python train.py --n_layer=11 --d_model=256 --n_experts=40 --experts_per_token=6 --d_expert=96 --d_shared_expert=192 --activation="squared_relu" --moe_layers=[1, 2, 3, 4, 5, 6, 7, 8, 9, 10] --router_score="softmax" --normalize_top_k=true --routed_scale=2.45 --balance_loss=0.00362 --balance_bias=false --router_noise=0.1 --init_std_router=0.00971 --lr_router=0.00105 --vocab_size=8192 --norm="rmsnorm" --norm_eps=1e-06 --tie_embeddings=false --optimizer="soap_variant" --lr=0.00419 --beta1=0.95 --beta2=0.95 --batch_tokens=[65536, 131072, 262144] --seq_len=512 --train_tokens=1085000000 --steps=7438 --dataset="wikipedia_en"
Below are experts of layer 5 (counted from 0) of a mixture-of-experts language model. Rows are named router (the router's row for the expert) and show model dimensions 128-191. Each number is 500 + 50 x the weight over its row's rms, rounded and kept within 0 to 999. Numbers have three digits each.
After each expert's rows: a language model's description of what the expert responds to. This comes from a sample of Wikipedia text that the model never trained on.

# expert 15
router:472472475462520476536570447547477497558560524524485553468550515526510593470431504581443472495580533495502503433480483562430545551461601458538525508505440416443579539417514530510511578609512591
Description: Opening lowercase stems of long Latinate words after a space or first letter, such as cont, dep, res, dis, cannabinoid.

# expert 21
router:457566492495473448490583546543422429547490480533570389559467435526504468405530457547483544536499459512554562482485545474565547544536489508505544566431502480481497532533471505436507402434601433
Description: Capital or consonant pieces inside personal and place names, often Indian or foreign, such as Chowd|h|ury, Man|h|attan, E|h|ud, Night|d|ive.

# expert 18
router:464454514519524557542553342540486609522461521512484400548423427492581493538476454505493550554465504556553492505478467437505480470459609480534500505545453479470451580485513477418525470533511511
Description: Line breaks and pipes that begin new table rows or list lines, as in review score tables, plus broken Japanese character bytes.

# expert 35
router:574513420473593536431519510517501426595528511551516535479483448398490554532442511457503470478588533500527496454466396528573556503511522415498501425581521441580418416440525513547518500504462452
Description: Opening capital letters or prefixes of words in headings, titles and tables, such as Re, Pro, North, New, Most.

# expert 34
router:446431466466545528480485583438531416531493534542434442524530456497545433467505460537526442458423576391539514484503493469543521531419488450518563402577556518480528541486520393537544583572551444
Description: Section heading equals signs, paragraph breaks, closing parentheses and empty table cells, e.g. the == after Career or Climate.

# expert 24
router:606520481552506489528440592532568412449528546501437462445501459470482522494507491584519494462487442473549475611527586531585489440549511443448544598483420519515530460456483536538448390459508521
Description: Auxiliary verbs, function words and contractions in running prose, such as was, had, were, to be, don't, only.

# expert 3
router:574530486571521501465471547532563416484518523427500485459481478487598467447492572488450521555622488518507463451538521520475481496490504513548503442421454613554511494576423515446472574380432567
Description: Capital or consonant word pieces inside non-English proper names, especially K, Z, j, Sh, as in Zhejiang, Beijing, Budapest.

# expert 0
router:521480447389423592439456543339462607549476486536549528469472555558469591472570470520568499515612507549486457529534500565456510473539427525478492501501494496566501512518593475423492423539484464
Description: Final pieces of abbreviations and proper names, such as D.C., NYPD, U.S., University of, American, ville, or possessive 's.

# expert 31
router:458484558420558510515527526535419542609445585495498501513508512521458468543450570485479482461482540513541506443498554473441498488509518422495464544502509502475611404468530507473545571479446586
Description: First one or two letters of ordinary lowercase words after a space, such as s, b, sp, c, as in spire, spiral, spin.

# expert 6
router:547567461602545414475494533565515455364445515629504478503507412509522470431565518573483529548464523431544567505511572516495503491532451493529590421400482536482470470608484495440457330426480487
Description: Pronouns he, his, her and capital-H or h pieces, plus the syllable right after H in names like Heerenveen, Haarlem.

# expert 38
router:527485490426499584475492527466442572514526519446530567566509455442447556432468490488493375441594445474504489524472443423483505456407484525463462520480576501455432499542487520515508492473492544
Description: Common nouns after the or a naming places and structures, like street, city, building, country, area, base, nave.

# expert 14
router:537398522431463578482499573509503549528493462456603524471536451577479453450551499532504459477520508467531481488496539508589534476426571528467519559449485529502489558570440543535479403520438532
Description: Word-final endings -ing, -s, -ions, -ed, -er completing nouns and verbs, as in escapades, rallies, lootings, burned.

# expert 8
router:587512443462518393442469478426564423466557501500545492494489558537570563481584567496501477470420509538452581561472500518532443515559389584538452473463554462510536536532413463491433450485426522
Description: Parts of English and other personal surnames and place names, and common first names, such as William, Morrow, Jamalov, berg, ford.

# expert 22
router:427510585464478443528525491562470441484439439502501637463476507501418527582454602449526535488494467486475484436573569449428526592521500550524459419436521383490544425482557414420495555526533358
Description: Short lowercase word-start pieces like p, f, n, de, pre and letters inside Cyrillic, Hebrew or Thai names.

# expert 23
router:453512414517470516459478570470527523517474414553471559600530533531414410390525481568498411535580436520462470652534530430425463499531481534506466464472522512590570484474459458430479583551501482
Description: Sentence-final periods, paragraph breaks and the first word of a new sentence, such as The, It, ', which'.

# expert 20
router:560500514551479459562489377421483460431513505441635621535558524579495497545559488430509546522472489456430608529514535497497504461475478512548493437497492588484595475465476542477562472474444530
Description: Endings of Latin species and clade names and of foreign names, plus closing brackets, such as Diospyros, Eudicots, Giannini, Burma.

# expert 30
router:485565506551527592410531531581530445551458485513468491450456459448491435510429529488542581473501444464505550499535549552418545556551464477520524452497442456483574472522485456440499470440604477
Description: Single capital letters starting names or words, such as K, Y, G, J, and short pieces after them like Jr, Jia.

# expert 13
router:523417547467453446549493435496562519507469495507555526487506523463606442419419528453425453542569584536476438484475535398404455527425578568541493568533568479452466510514466567516485596466516440
Description: Nouns, verbs and suffixes in descriptive prose, especially species, history and science, such as occ|urs, dated, design, published, of, in.

# expert 25
router:457560468558460515467489385434509460465491462553540505444517551530554533484573492522501509525451511513510518540561505554568463533550418551501431446487513516489535526482475524551485484412470542
Description: Given names and their final pieces, such as William, David, Nik|ki, Tom|my, Renz|o, Jacin|to, plus the commas and "and" after names.

# expert 27
router:508449499449494501539519366371531631460495484491615552481522549431499534562481484461552478520450500523445529575543387591434490490539525562480552469505491468547511522492439478466496467554518379
Description: Closing pieces of person, place and institution names and titles, such as University, William, Monsignor, Louisville, Devon, Paramount.

# expert 26
router:467551426545565588483535427534520430481489473571474452452523541479518512513531561461535580547475545506523514440516533497461466507510508469497478464439518482499511398462478470494495468516520531
Description: Second syllables and starts of personal names, often Arabic or Spanish, like Raed, Alasdair, Rasheed, Al, San.

# expert 11
router:461466558458431448439493578454488494573462423515485492505497443545363513568577478663588484480432527412612488452452556430559508586555553442409517513522609463455487496477511424491482455495508593
Description: Suffixes and short words completing adjectives, participles and phrasal verbs, such as Soviet-backed, fractured, exciting, down, off, young.

# expert 9
router:454489561429470433443461537547486502553587481551468507487478454497452443524435517549491478448562508517535520451481534485543532650537525503547499468518516498438503532571491484488526506488479493
Description: Opening pieces of English words split into subwords, often after f, t, w, such as f|utile, rel|ay, F|urniture, el|bow.

# expert 29
router:572492472504481470507475584542508488527578568568533534579446438471552480475415513558539451453526437570544455574507495462604556503503509522487569543403443454626502533479515526542536442454481585
Description: Conjunctions and relative words in explanatory prose, such as that, but, which, while, plus abstract nouns like ways, course, point.

# expert 19
router:447487572520622475524491482500473499441560507480491475457539540533555496548461486518475396522467550433493510501490473482409463504511537454494559554484504463470592478472547544536497499517470563
Description: Middle pieces of verb stems just before endings like -ed, -ing or -ation, such as appreciate, instilled, inhabitants, observation.

# expert 2
router:528474549441502435485488520474499601592588534438463524521464508466563512590399585475500434504594561558461525507497556428509524562448555494532551480551568571470478454477593603531498594540589490
Description: Word-final suffixes like -ical, -ial, -ary, -ation and common words such as part, public, lead, own, album.